{"n_layer": 8, "d_model": 640, "n_experts": 24, "experts_per_token": 3, "d_expert": 512, "d_shared_expert": 0, "activation": "squared_relu", "moe_layers": [0, 1, 2, 3, 4, 5, 6, 7], "router_score": "softmax", "normalize_top_k": false, "routed_scale": 1.0, "balance_loss": 0.0114, "balance_bias": false, "router_cosine_scale": 14.0, "n_groups": 8, "groups_per_token": 3, "init_std_router": 0.00666, "lr_router": 0.000458, "n_head": 10, "n_kv_head": 10, "head_dim": 64, "vocab_size": 32768, "norm": "rmsnorm", "norm_place": "pre", "norm_eps": 1e-05, "positions": "rope", "rope_base": 62400.0, "rope_fraction": 1.0, "qk_norm": true, "attn_scale": 0.189, "tie_embeddings": false, "parallel_block": false, "extras": ["capped logits"], "init": "uniform", "init_std_qkv": 0.0139, "init_std_o": 0.00347, "init_std_up": 0.0139, "init_std_down": 0.00173, "optimizer": "muon_variant", "lr": 0.0109, "lr_mult_o": 0.741, "lr_mult_down": 1.5, "beta1": 0.95, "lr_head": 0.00539, "grad_clip": 1.0, "warmup_steps": 50, "schedule": "wsd", "decay_fraction": 0.812, "decay_shape": "linear", "final_lr_fraction": 0.02, "batch_tokens": [65536, 131072], "seq_len": 384, "doc_mask": true, "train_tokens": 1423000000, "steps": 14950, "dataset": "wikipedia_en"}
Below are experts of layer 5 (counted from 0) of a mixture-of-experts language model. Rows are named router (the router's row for the expert), down (a neuron's output weights, with its number) and show model dimensions 600-639. Each number is 500 + 40 x the weight over its row's rms, rounded and kept within 0 to 999. Numbers have three digits each.
Before each expert's rows: "raises" lists some tokens whose logits its average output raises strongly, later layers aside. This comes from a sample of Wikipedia text that the model never trained on.

# expert 4
raises: "W", "S", "F", "T", "In", "L"
router:448519445561493457469515467463523484531507423498558525486483480482515503520468523460441456432426444414474477503541532485
down0:443551539538447551586520522508519505505528533464537523514507480489489467497493467472560509503455476547487472492484468460
down1:506473476485561418495501511518527577446503478552500490486432539474412497444527545530585447469432508478419458519457496533
down2:551471519533497515508467492536493506503481394462456430456469522501493532441489490457518502516412521534497455465556506501
down3:505537546499553506433479527542469486512563501571411467500528418521515445491511470533506541543444474550534512470594456448
down4:543570466564507581484492491511555418485519517475455554527458519501594466496507548530438550486505485500459460453437526451
down5:475562501485536530576556450612530432480508587504504529464499512540411475507530513482490487459493465490528489596520492484
down6:488539497418518512504498583528485452520506455527491549517508547489480439409493461457423567545469508490524536496415588448
down7:494548485480499515502566526432554405519462445483545505536493446520509555442581548561529427455480456517508492515491513558
down8:562537518534531406553503543502498489440425506536511527560516393525515546532536442501560508505489483488543497496468516474
down9:506454470489432490529463487479478459468559525577491445586535447481427530453528456501520492550540507553541495482525529502
down10:504521493574483457519474427430420496513464502579555545461466569460467504513501591552452537487529452543441474539461481526
down11:504469512509506542504520498540516536494437481536508521478604552462484530561437509488543509568497502493504493451454515494
down12:539494440512551515442540526471475540516519564464486490544445489466549486593490467500494532536543507536513514623489490537
down13:510535491433482477428516482413545525477496527542470486531486492530632551481519436502497421520529496527543436518437485426
down14:450516526507463526555548499465461480501538463538546524492488489496416504559498532500488550532519576481468465510465552451
down15:560524466448495557506453567499471427441497487469494497447505479508465456510438542424549476512512530562464549504584602477
down16:488482442512508479494534561520520504500541443470563473434496448518431525510520491455485497530575466503503547474493524485
down17:573529496556411482545484498517518599500460577483477547506474504595516470466525473462496482513538487514529522586514517531
down18:466494480572462499566474471502473461531492502532477523542455522547533519459560480488529578450455488515527521545485504536
down19:510465437479489469451465514514459529520468528455514499451544480546479508561512550496513491530487479506503498519496498433
down20:585556460447518528405526468530519539501493529430508475496452526492452515523521517433508549480519487498479498553554531553
down21:506530481526524457403498466509486453497481443556452494566432495539489580487474496489502538502458522447516510490476470523
down22:565553466482470443435474537465542480513551489495510500460512507534414490506515471508552481547552586541491511482440560483
down23:508438441490530523502453463496499470505521527514458502444444523479544473485463519521471549503497459471505513394536504520
down24:512459471512491534494545516574478477448459511525531480502576503517505481490512529490476537438528479501545479509461470494
down25:537510540516476422428552541507515495511494472489468467532490528506444551563453479471503550466472547528470503476477568476
down26:454486466559483482506509486437492411422543432494535495511439493473519505520518441473514455401422411534522448428542540444
down27:481480493546489458582545406472512525464495495478484500476496534453490496461454492549423467479523512466514554522477514506
down28:458542560500489499531500564484487490479464440559532521534557501488526462465505446541411435500616462579543497513528497477
down29:520521462453477497476543538500471526445466468480557493508451453498496509485519485468538553462446465492545474544508486547
down30:496561537475512460490542540473480504531522556580467468477447584501618467503488503527508458503513561487462510512429514506
down31:483466489526518503554491514448528508496450391452488513501480602533355449528549439613510471533485489417498488468505563526
down32:456468461448582534535480493514447567499550548562551483467518510494409516478564454505394444523476428492499521500511497550
down33:461576514489546456503530546446464510435492548440433502542503499524489541483515493593468571593516462427496560481501522524
down34:476466477510455447468514520503442464485407462487553474438490488500475492421458491512535528469406551498493507440513494504
down35:508478499508554547491558451488500474519432532518480467518478525491469472562576484479530451463530524522436502504464584556
down36:447451547492547457411497458529508421437460533477474509489509541497519512533555535463542515526429483535445390534467546448
down37:516539484449551500554455516488578525488496476477478455535454441431596517538452534520508456500535461510521509460547454427
down38:479562436547493449476459511533524511406483513504465504408473491443441494561449512564492463439518507494528436559580545551
down39:484466463522499557479467423479520529433451582483490472523470463515502531510514527566530515589538526491464433508431477516
down40:476472551457558459518548469497538463528502538497481570544505446513534468483534525486497475486479480559456556512501606499
down41:450509571476540504488478482541541389454509558529520554474470510449500555487503498547471579518430582451449429527483528546
down42:472468487538478524455496503459542532469455504488472489513521483533549469514522451508542462437529538549582480552507512581
down43:494461492493511453482518559502545555478563424531506562497441519436552499457478459491441521483474532534448487421487433439
down44:519552477390526440502471516463415466504519499480451517539516482486545469361434555486549492568538451484483472400487522493
down45:539455512469417482595549526508481523538548560442535488405550433491472501477418465538538508496506516555471519474457524519
down46:545446426490457529501507552536585456515471516501495542546518527587507584524481503510532463478592479556532587475537513449
down47:502525542563429541523509455458487485534560451523568503561516538525516560480557570444532450552518535559446536469451569480
down48:433493514498508512507433504476529468536528517565494510500468461523468530555546521485485527491433513544490637472436534521
down49:566479464483503489527534483546546502526494480511496503533559448527536495427485548630538504451511498550490524504486468490
down50:493508432497516538483498523461535402538383551447451472527509582504564467458468450462522493443510478490443554513475487501
down51:489509488598542496513535427466551457534488433526491415508438494507409533573591466469496535520544454508513498484530470506
down52:501523514513464434497526505516504484485505506508540555507566467504498515568434563556543533533541510555479426464517551524
down53:554472430487484474494409418524544448549482493561506531481480578482493519536456429509463600564435625519513504578519531534
down54:513504589508545507527483521466511485482498488457500516463528523539531556563511498496514444524520547541431527439450454458
down55:455531477514474497592558443524450481514559493528457502470454513471466500522481506458513529467480496546484523474560548429
down56:448542537562502556517487483550537516551527522583461477494471457494444558534550412535564535481436513594530561426514477533
down57:507474491474552542486488490418472565545505447552460446478436550527532495492471555444523484474607544565426507515539511465
down58:527466479537547543526534462445523502484505533492445525502549579505608563478552534484474423515466486442522504523476490545
down59:517429521537533458495493498508576501524517505552510473544512585542437511561467456486498500487569498570532594462533544530
down60:429582591544506478532463517435444471461430499555559434566496462494452531505570460414498524570515487444470516587494476537
down61:471434506463578526475551463533501602461503420545418521526489452502568487520521452475476555465541473531501467529508507496
down62:500543533449492454530451548437523444500553528508336499457422582482487529435486480534521491495499508549580464452518513474
down63:492535490490488494516557518484516551437534534550429533556501519383581444533514587559525513493516544536408547523449534524
down64:528495459489480476522508437407544492452442469550535417492557531481441486529499508469499494515491595502515539515415451507
down65:485508480505429527465534512457453472473503521477477494480462417484475493535470521551478488451539533481558487492560438496
down66:501529453483509484461512533501467422492545546536452532456534481585434490490466525494455517460545424523414503462563532477
down67:495422536477566445461535482521530535554427513557436485476468484531430432504521500522476510441474485457495420527486459554
down68:562511515535530517519519508538491443532527552513580521513463463526449477500502511477537548466498564493470528511555529490
down69:457565516511439526561493493537477572475524458500512519441515534529567487483484498496500486524441558521486526468549520525
down70:467471442494478481541534555450472448453465508504513520511487492505526530571521469498529468542537523501518486506547441458
down71:457539540558487460420536481458465517510474469472509533554451563563571424537497538507483463468473559512492489508461469492
down72:504550508523475493467478456499508504557423482443504500486473597430508510513547446612472498522470540457555465490558554547
down73:469523481452450398543459542517501446528478616473468520499479510554462512569482520427491590478520507454514479455445444435
down74:517481477484483506465549578550451531494534451463490521522513537497375524522509441467485506432496459527483423482475534511
down75:500438454496524515499558513445533528458500473503486426529528502531521470430475501520541481562525506466499449518565432460
down76:516444446476551528529576524490508408462506522551428426501552460549503488504510494506489517524489429555525508556452484462
down77:522512503436461522481476501548466461521485456509534553479433472520549531494527559577500448522536497471556488405478444513
down78:470478487433550475503517476444474525503551528451490516498529443483396399520385397536449484528438501479580485463466547495
down79:449530561497523465492509468532498519468536491507469489513565522535478537492544436465494456517433495473519504521491474468
down80:558562457453505511445464529495531502470493537529501506526527473570552540483509586470481539390509522541415486479515416468
down81:507480414530503500428524477509539521488471523533478529542557528422458501539481512527516458412513509472491484529449507548
down82:384501486483476481429487464528532525532499527520389503497532478532509574529427381537479533561479466483545486520513537488
down83:491552509581570489536513509537522491439510509508458530450535488474398507548591450502525497578476428534452494477514445441
down84:459547500492497479536576516399467422504531469523460501516411500520491465446480499460459536471523558447501459456492496472
down85:535502591475470484497507479487493532473567622584505541503456527477482503558446486498486619497462403484520469473486541528
down86:552505552467467532498504542561405471554486527479475499503502471518395520559543462515567489522442452523503567508440512551
down87:461455440490456478491479514453536470502430513546498506501510490501468549474567525530511496566497581481462541406489581543
down88:529518500508471449471447523505562478546464517454468533451466551502382580572482495542455457492532535450496575512563509516
down89:509585505571501512485529510483420544599573497473531538450443472504468513427589528478520492465529565467540465514536529462
down90:559523571533504460448474538486530474517396470475504481510506473531491358517507516495480495510492515547476508492500514503
down91:563582502498480512538543522445546525509454549496528501506503527487458495571483411561427447541486484490553494490510471417
down92:493567516511568499550500505472519468455513564484450492488487528501666568428550507475521584517484507459476495514491494449
down93:478550480501480469497528444526415473579526471460477474606508592580444463503508525511500474481515473450507514481487523550
down94:463541493481501543499520596450480511490496444447451449507518497514560510525487505524416430536484489525442463565489489403
down95:580553557536546429549530462499490534509552530518533455437480469485570557554477498464514527503543549504455478543492517556
down96:471468545467506447546447527480461562567504568560582454484411469572482434400568539513513443512531532548476555450535492460
down97:441506494604622563462520455441527546504512551408464426515531504528563451505456463535501564518529535546469530502443570527
down98:479488495482501521446566472489497558486457468575517464495489426542456522503527536500493548511494487539479463520516524523
down99:524502510534531456508464576542508572500510556476476553489501529432578584517459458534440568534550470478584477482543519468
down100:531501546457433531460498577499542574515491495547492434523478521492469463515473482465524444540486514502520506516502595528
down101:548494531464569470501471482466490510487544472470516525482492469527468470414517500517489520500542518458509534405499468477
down102:516499516459505545489475504535480456540506488578506487502468376545504430606548539479592496557528457541489530578473490449
down103:635547588496488546469451435497459490538505580403485487470491482480480518509498491555480519515512478509496496458528518558
down104:515465537562516516525415519517486514507484527557543527494482485528514403512478440551543536479541511503450474489493520484
down105:508552503503487458515535521541489427510489507499503473482493522492508540497437523546515468500506498444463509483482559536
down106:490515461526515510569446557480457538469514494538535442457429538434721401514502455445497501436484544446506498570515594502
down107:468605505466487499474481557526579497476465579617510479507425450495551433476526474526487480583494507505443473528388513444
down108:471470500516511480470529448573463476429499520450542570524511518542458463457508580511536560442523474501468515520454526485
down109:504503521538510466508568507416475485498500486508485508533534505498504511383552512517497575566519472468471592481558416520
down110:484526522507511490491448516462486464568533539446533502463580474515451501540418510457587485530473505516462506551514529557
down111:549560485536507471531482461481583459471480541579536541469511441476472582473426512434446535444492501515486481528425446490
down112:509488433466452433508523451464487495395533507506443474598532543470399450531503490500500517519510552411561446405487471495
down113:476532526503473527507379522623461589555455489514502522488476546523408551503523490531505514497504545475474502497523474539
down114:606499514411469460499591515417459519442423523476419497529503543549463480498483473500478517513502464537545543469415514486
down115:493445498466526453503503545536546522525426526523479472444531492557475441535463504520435553411501450558498472552495421523
down116:543528504480525447517563479549476546434500494516441491547456447514512467428537466435528493470456507537489448474490561516
down117:427538544549523509547471474534472438495549571479453484444563463473497418488487517514466493508518532427545532483481510521
down118:550446496505591508497440502515503488501434473486481507562485496470437472438500492553441512522543473525409416559510503567
down119:524548457557501577532568488570490514496484382493517539517534509490533522558505539488540444534486551486443499509500518488
down120:501501558504505502493544458510476509530452509483447572491449487455503473487509575526465560430505477510420454410496483415
down121:504499536489459553499519555456577589534486566533438512429537444503515541468469495468486483464520472526502516537479557585
down122:604500536539512507512454525592477419483542502517547538539536430449514519569563561518482442455537488496504513404517467487
down123:442478480547532482514500485514467504473572436519497472494451482516459506496526478511514454468500531451526465549521532449
down124:456530475492516490485525477521530501544509557551450567548466400496603557550493547546623477494528429454459462473554507490
down125:495467506523481495529497499513465514428445604517527517515447525546467518447468477466436549505477517491556496524439475542
down126:554481483530510507509490540574403493488512595584496479471511548469506452451487526530520491446534521435494495463478483459
down127:473542497453518540485481451527554520419480487575491485590516532486495464497511507514481516513510466472456515501529486498
down128:496568463515494540452515479572549548471569499558530505468459513509522524593576470472566514472519508423503574447502584468
down129:492508501413578502535496505540487481462481505524474468507524523550447475489509472545481497498562542522441489486466497486
down130:459504432480474446564500435421422468473531581541573513489444475391452484494476507475517510491481526554416530538547553523
down131:507535454613530523487492481534531497447469509526566536485519592482538490513459475476585494535506511466570511483521455463
down132:547498516546467437423494536481537498508556487487514547561525522494486531510595486437498451527522492513572586505520529514
down133:480497466533545489514542464539556480468508555565502530439490490405424469555527515479531494505486428522506470526469552498
down134:532450554465500501450401517511483509513517485499450485459452491472465474464514509453487448487511478484484433592534504453
down135:549439483455505489540531487462456505491564522544460491483536475535458459514494552467532480499481517516522534533580489415
down136:510481515501405476516471518493523496472554513475460459483464518550510437444514506522497543452539541482552480447481532505
down137:417495532523513476549463489504431475607485498538560473543504498563455481504471535323573529496521480525509526462529494505